Experts of a small language model.
Size: width 128, 25.6M parameters.
Below are experts of layer 2 (counted from 0) of a mixture-of-experts language model. Rows are named router (the router's row for the expert), down (a neuron's output weights, with its number) and show model dimensions 0-127. Each number is 128 + 24 x the weight over its row's rms, rounded and kept within 0 to 255.
After each expert's rows: "comes before" lists some tokens at least twice as common just after its tokens as in all text. This comes from a sample of Wikipedia text that the model never trained on. Tokens count by the router's weight.

# expert 45
router [ 90 160 158 157 141 137 155 137 149 142 118 158 145 132 100 149 157 121 137 143  93 126 172 135 141  96 154 126 114 141 132 122 114  97 122 128 143  99 108 139 144 115 133 165 107 125  98 159 155 108 100 141 146 140  89 158 115 181 103 176 158 175 165 131 131 139 125  99 106 105  87 128 142 107  77 121 135 108 178 130 127  96 126 121 104 116 123 121 127 172 134  96 122 102  99 157 157  86 138 169 100 154 109  96 141 157 115 158 140 152 142 153 143 123 101 128 122 155 149 120  96  80 102 135 106 132  93 140]
down0 [104  94 120 120 134 130 126 174 125  84 107 153 113 131 119 108 132 134 135 124 105 159 110 144 109 115 136 110 115 122 158 148 111 113  97 102 200  96 146  65 144 151 165 130 115 119 152 124 160 166  95 101 137 139  89 136 104 112 111 118 127  84 113  82 111 123 171  80 103 121 172 112 100 138  88 147 126 112 146  85  86 107 128 126 107 142 124 152 121  96 142 145 161 132 121 132 131 110 161 139 160 116 133 132 160 143 144 117 150 105 132 124 123 124 176 101  99  91  96 141 129 139  94  95 133 132 154 148]
comes before: "ing", "s", " to", " of", "ed", "ly"

# expert 7
router [120 167 154 149 107 140 115 124 157 165 124 167 123 120 118 139 129 130 110 165  95 136 128 147  97  92 134 141  90 159 126 125 105 127 116 142 160 129  98 130 154 124 112 116  96 133  89 175 152 107  77 143 141 157  81 154 149 149 115 125 134 177 147 126 145 120 117 130 121  92 112 133 142  84  88 113 167 126 155 134 108  77  97  71 131  87 112 111 110 149 151 133 151  98 127 167 124  91 102 136 105 143  99 137 111 136 127 132 137 188 162 129 140 112 102 167 134 143 114 139 120  82 151 145 121 149 131 134]
down0 [ 99 110 140 106 135 146 113 110 116 101 131  86 154 110  84 127 110 131 103 126 170 103  94  94 122 116  61 118 156  92 131 109 126 158  90 118 136 140 124 123 124 174 169  92 116 143 100 117 111 125  90 159 112 125 137 153 127 143 125  66  76 130 105  93 113 128 146 131 134 109 133 122 117 119 114 125 111 125 116 144 129 143 148  92 117 129 101 151 146 100 166 139 161  96 102 129 129 107 137  98 144  82 167 126 161 145 114 129 128 135  88  96 124 128 115  89 140 104 133 113 138 175 154  94 157 153 135  81]
comes before: " of", " and", " in", " were", " to", " are"

# expert 4
router [109 188 132 184  99 169 147 132 144 159 133 188 144 124 120 123 118 133 130 137 101 113 135 129 111 111 138 117 102 143 125 136 148 117 106 114 131  86 112 140 137  81 143 156 102 140 114 141 170 106  90 149 125 123 106 123 125 146 125 159 153 171 163 117 128 139 126 133 107 115  90 105 122 129  74 125 159 149 160 125 128 103 123 120 111 119 118 116 124 151 149 171 116  78  94 162 126  77 130 166 118 164 141 139 137 109 111 164 140 168 142 132 130 110  91 172 108 140 139 135 123  67 118 123 130 171 109 151]
down0 [152 118  99 112 122  89 148 113 163  96 155 147 136 119 138 121 131 178 172 108 171  72 112 123 136 143 124 143 129 131  99 134 173 159 117 129  96 134 140 122 155 163 149 127 138 104 129 131 141 125 101 128 137 121 133  95  85  87 165 111 127 168 137 197  91 119 119 129 135 129 103 160 134 115 121 150 123 125 108 167 108 111 117 119  94 134 137 123 127 153 142  94 104 118 115 144 139 126 115 110 101 135 150 180 147  99 120 147 136  92  51 124 141 119 109 155  95 102 113 141 126 148  91 118 122 115  74 112]
comes before: " |", "%", "),", "′", "8", "6"

# expert 16
router [ 85 154 144 124 132 130 165 127 147 133 124 143 138 146  80  96 138 139 118 154  95 146 174 138 130 147 133 115 119 141 152 129 119  92 124 105 170 119 121 135 114 108 102 142 120 134 110 148 155 104  77 151 163 133 111 120 146 165  95 125 177 199 184 111 107 119  83 109 120  97 135 124 124  83 114 108 171 115 184 118 134 121 113 100  97 113 133  77 130 158 109 116 132  86 102 166 125 102 115 139 116 162 114 107 121 146 123 130 144 150 126 151 135 147 105 104 131 155 145 137 112  82 113 124 135 110  97 134]
down0 [121 132 160 130 145 110 107 116 183 110 131 139 163  98 103 130 131  87 123 109 124 133  98 120  87 123  84 134 161 137 127 136 159 158 163 182 117 133 110 111 135 152 104 120 168 140 142 108 104 117  97 121  98 137 112 146 124  74  83 124 112 108 139 165 147 125 147 140 102  83 148 118  79  98  93 137 120 132 104 125 126 141 123 107  81 103 138 172 107 132 141 175 134 116 131 141 169  92 130 145 145 145 105 177 131 101  98 147 157 143 139 147 108 109 103 130 119 179 121 152 157 116 143 102 146 148 112 105]
comes before: " the", " to", " in", " of", " a", " for"

# expert 24
router [111 146 128 172 115 139 113 112 152 172 120 152 147 107  92  85 145 110 109 140 118 136 178 134 130 152 159 139 100 162 155 141 140  99 123 126 138 125  93 142 147  92 102 138 115 114 119 131 148 112  86 160 161 136 109 148 116 135  88 146 125 170 177 118 126 148 141 101 131 118  85 111 151 116 127 129 135 117 177 150 122 118  76 116 138 102 133  80 144 165 105 137 140 106  93 157 136  76 144 145  90 152 138 119 113 120 119 127 136 175 123 150 142 152  85  91 155 156 132 125 103  76 108 131 147 117 109 147]
down0 [155 109 138 143 174 111  66 137  99 160 134 155 134 123 105 140 157 158 130 143 165  92 124 110 153 118 107 153  94 170  93 146 122 111 154 127 109 109 143 117 111 138 127 118 138  97 130  93 140 143 142 136 147 129 132 168 129 122 118  87 113 110  94  93 157 167 155 137 131 125 153  79 102 115 125 166 135  83 151 145 139 180 121 110 146 115 142 141 117 124 124 153 123 119  88 119 128 156  78 136 115 142 116 168 163 111 150  85 159 154 105 164 100 133  91 128 129 150  74 131 128 137 164 136 106 123 136 159]
comes before: " by", " to", " in", " with", " the", " as"

# expert 20
router [ 88 167 167 171 112 143 133 143 123 130 122 187 139 137  83 131 136 142 115 159  97  92 125 138 114 119 164 117 119 161 149 137 116 121 117 150 125 106 113 126 153 119 121 117  86 126 104 138 181  91  89 121 164 120 118 140 109 145 117 134 136 143 146 104 114 139  92  97 114 105  79 110 125 112  75 135 155  99 157  98 126  96 125 132 107 131 122 125 104 165 125 154 139  88 101 150 141  85 119 120  94 135  99 135 146 117  94 137 163 157 129 139 117 133  70 161 135 119 164 112 122 125 115 149 101 167  80 144]
down0 [120 109 142 154 116 110 121 157 157 127 167 157  88 121 124 169 133 132 140 143 140 132  67 101 155  80 115 129 112 134 130 148 162 103 109 137 141 163 123 148 131  87 131 110  75  89  99 127 114 124 106 110 130 114 119  97 157 123 138 119 180 109 129 176 142 120 125 113 139 100 120 109 128 145 166 135 136 109 136 112 161 159 135  92 147 108 154 129 125 104 146 112 107 119 164 140 129 104 113  81 143 100 170 133 156 154 106 141 117 120 160  92 121 162 139 128 158 105 100 124 100 177 154  92  80 155 156 149]
comes before: " and", " but", " which", " the", " he", " including"

# expert 29
router [ 82 165 157 152 129 141 136 140 168 137 126 152 150 128  92 134 123 121 114 142 107 137 155 150 118 119 165 101 130 151 139 113 107 108 114 143 156  97 106 137 141 111 119 139 103 124 113 145 164 105 101 128 183 135  88 146 120 165 109 162 162 164 159 121 115 119 116 107 127 110  72  95 136 101  85 156 152 112 163 133 133  93  95 105 103 124 105 127 105 151 133 122 141  85  88 150 141  73 116 141  97 154 107 105 102 153  95 132 151 151 160 148 128 112  85  90 141 134 143 111 106 118 117 119 118 143  92 168]
down0 [104 123 158 127 119 123 127 144 142 112 147  95 157 133 147 152 132 121  96 139 117 118 113 113 111 135 116 104  85 129 157 128 119 108 154 121 154  70 122  81 163 127 146 138 142 139  86 139 125 118  78 125  79 121  80 125 189 145 112 151 209 141 136 112 141 144 107 138  93 179  98 153 129 115 130 112 142 142  99 164  83 151 129 104 142 145 175 152 145 129 112 160 135 127 134 149 127 108 112  94 146 118 116 138 152 128 168 103 132  76 143 117 141 114 126 145 132 141 154 139 150 119 147 130 110 118 110  76]
comes before: "\n", " ", " 0", " 1", " —", " +"

# expert 46
router [ 90 145 156 156 129 131 154 110 135 144 128 135 143 121 102 166 135 121 127 136  95 128 158 153 131 131 154 127 114 165 132  97 100 110 135 141 153  85 119 132 119  94 143 108 122 132 108 145 141  80 106 138 130 147  91 143 131 153 124 123 169 139 159  95 138 116 134 124 119 115  91 122 128  81 107 122 135 130 176  93 103 112 131  93 130 123 159 109 118 156 169 146 118  72  82 179 184  83 145 188 106 134 106 155 117 155 104 142 127 141 155 138 106 121  95 131  88 125 152 124 112  92 128 101  95 157 102 119]
down0 [171 153  94 100  95 144 106 120 142 160 140 120 115 100 127 136 113 140 139 160 133 123 103 111 144  99  81 156 102 138  93 137 184 154 146 101 106 154 125 150 124 173  66 120 124  96 118 108 124 181 127 131 113 103 166 114 129 143 140  96 101 118 116 138 132 146 140 163 191 121 163 131 113 132 102 102 142 131 144 134 120 136 141 131 133 131 123 126 136 102 134 105 147 103  91 115  94 154 103 149 145 121 136 155 128  80 127 136 125 158  80 105  91 158 159 174 106 150 119 132 145  95 149 132 175 106 130 111]
comes before: " of", " was", " in", ",", ".", "s"

# expert 13
router [104 162 158 170 121 170 127 138 166 126 116 156 160 118  95 138 126 152 125 142  83 109 151 162 120 114 149 129 102 142 129 130 108 102 141 144 155 117  93 134 157  79 122 120 119 133  98 139 168 129  72 133 158 130  88 139 114 181 110 147 169 153 171 127 124 127 134 104 100  78  86 127 134  84  88 130 143 108 163 120 134 115 108  97 117 113 112  96 112 142 111 119 135  91 129 144 150  71 118 148 102 151 111 120 163 148 116 132 137 152 114 132 125 104  90 107 102 129 136 144  92  94 125 126  98 138 108 145]
down0 [106 119 113 137 163 152 115 170 135 103 122 122 127 128 146 131 143  84  95 102 139 114 108 149 153 109 128 167 140 138 125  99 151 113 168 155 114 129  83 141 106  91 149  91 161 121 120 167 129 103 120 130 138  90  94  96 128 144 144 141 114 168 182 101  97 109 140 117 103 147 138 118 141 136 100 119 130  70 139 104 124 128 132 146 162 162 110 114  94 157 117 177 126 138 146 109 152 144 165 128  96 127 139 129 132 121 135  93 118 152 129 125 131 152 176 124 109 137 181 134 112 124 148 204 107 125  83 117]
comes before: "\n", " The", " |", " In", " He", " It"

# expert 41
router [112 158 164 154 120 186 127 117 154 131 153 134 157 144 108 153  96 118  87 140  97 120 137 151 132 125 134 127  87 168 131 104 112 104 124 130 119 118 106 127 164  87 133 151  97 130  87 161 138  87 100 149 134 141  86 169 127 143 119 136 150 139 185  93 133 143 104  95 140 104  96 149 111 109  67 138 143 121 156 126 135 120 126 111 115 110 127 105  95 168 161 190 128 108 116 156 168 115 129 136 113 137 107 159 151 103 100 111 141 156 125 135 140 144  73 113 105 133 124 133 113 107 129 128 103 133  96 158]
down0 [100 143 152 112  93 127 115 114 128 115 100 142 128 157 159 139 121 103  86 121 151 128 152 112 151 131 129 105  80 126 126 142 135 120 100 153 183 112 151 148 113 139 156 144 122 162  93  83 135  98  86 109 108 160 109  94 152 163 114  92  81 119 123 176 138 121 164 110 121 134 118 107 131 143 118  87 136 124 109 101 119  83 118 101 184 102 136 119 134 125 102 104 126 118 117  96 162  93  71 124 113 133 121  79 146 166  93 106 127 103 137 124 113 118 109 165 100  94  99 116 139 127 129 130  98 135 135 151]
comes before: "\n", "-", "|", "The", "===", "In"

# expert 32
router [ 81 134 122 141 116 123 131 132 148 121 144 138 151 157  89 101 154 133 120 147 110 148 159 132 116 129 145  88 136 131 124 123 121  72 121 115 170 116  96 111 124  87 133 120 134  85 104 128 156 124  66 172 131 154 123 124 125 150 106 172 139 179 152 139 122 123 125 102 100  89  92 132 153 123 105 120 159 142 151 138 121 135 101 116 131 129  89 104 138 176 136 120 141 103 110 184 160  95 157 150 106 139 102 131 129 137 115 152 132 172 121 147 125 121  49 139 123 156 127  98 105  78 117 107 119 115 123 146]
down0 [137 122 137 159 120 199  78 119  90 139 158 103 113 165 139 112 129 112 113 113 136  82  92 160 132 123  97 137 147 130 104 107 166 138  80 140 141 148 117 112 147  97 129 146  86 127 152 152 111 150 110 166  90 116 120 138 124 154 143 120  93  99 118 127 146 149 118 161 134  96 127  85 158 104 138 125 145 142 114 157 122 147  94 110 131 134 122 136 133  90 122 147 117 148 146  77 103 113 112 118 155 152  96  88 155 118 161 169 124 105 103 100 106 133  81 119  99 144 107 155 129 137 112 159 155 146 143 166]
comes before: " of", " and", ".", " in", ")", "\""

# expert 40
router [ 84 167 140 154 132 120 136 148 137 171 129 150 132 150  76 114 133 143  94 129  95 110 154 124 137 103 143 109  94 124 154 122 108 121 146 118 157  95 116 124 145  98 122 137 145 111 125 170 157 133 116 123 159 143  69 142 112 190 137 159 123 143 150 121 123  94 113 110 117 105 111 105 114 107 131 146 148 130 156 116 140 118 102  82 120 104 109 130 144 151 153 135  88  60 100 183 140 127 153 138  78 164  84 122 114  96  96 148 130 166 144 142 162  95  98 122 128 131 132 117  94 115 120 116 104 140 125 119]
down0 [118 114 131 132 122 101  81 138 129  95 146 124 153 157 152 162 150 128 138 131 129  99 115 117 110 170 132 181 169 136 102 109 116 129 151 155  78  99 133 115 159 127 135 127 125 120  78 132  97  99 112 145 106 159 109 153 170 116 109 134 109  84 153 155  96 144 158 151 140 135 169  67 102 172 130 109 126 133 120  99 127 106 150 142 148 138 131 115  95 132 152 104 106 136 168 160 138 116 129 121 104 121 126 140 155  65 132  98 121 152  99  92 104 119 109 165 142 115 117 144  88 139 171 138 146 130  96 123]
comes before: "\n", " 0", " ", "|", " 1", " —"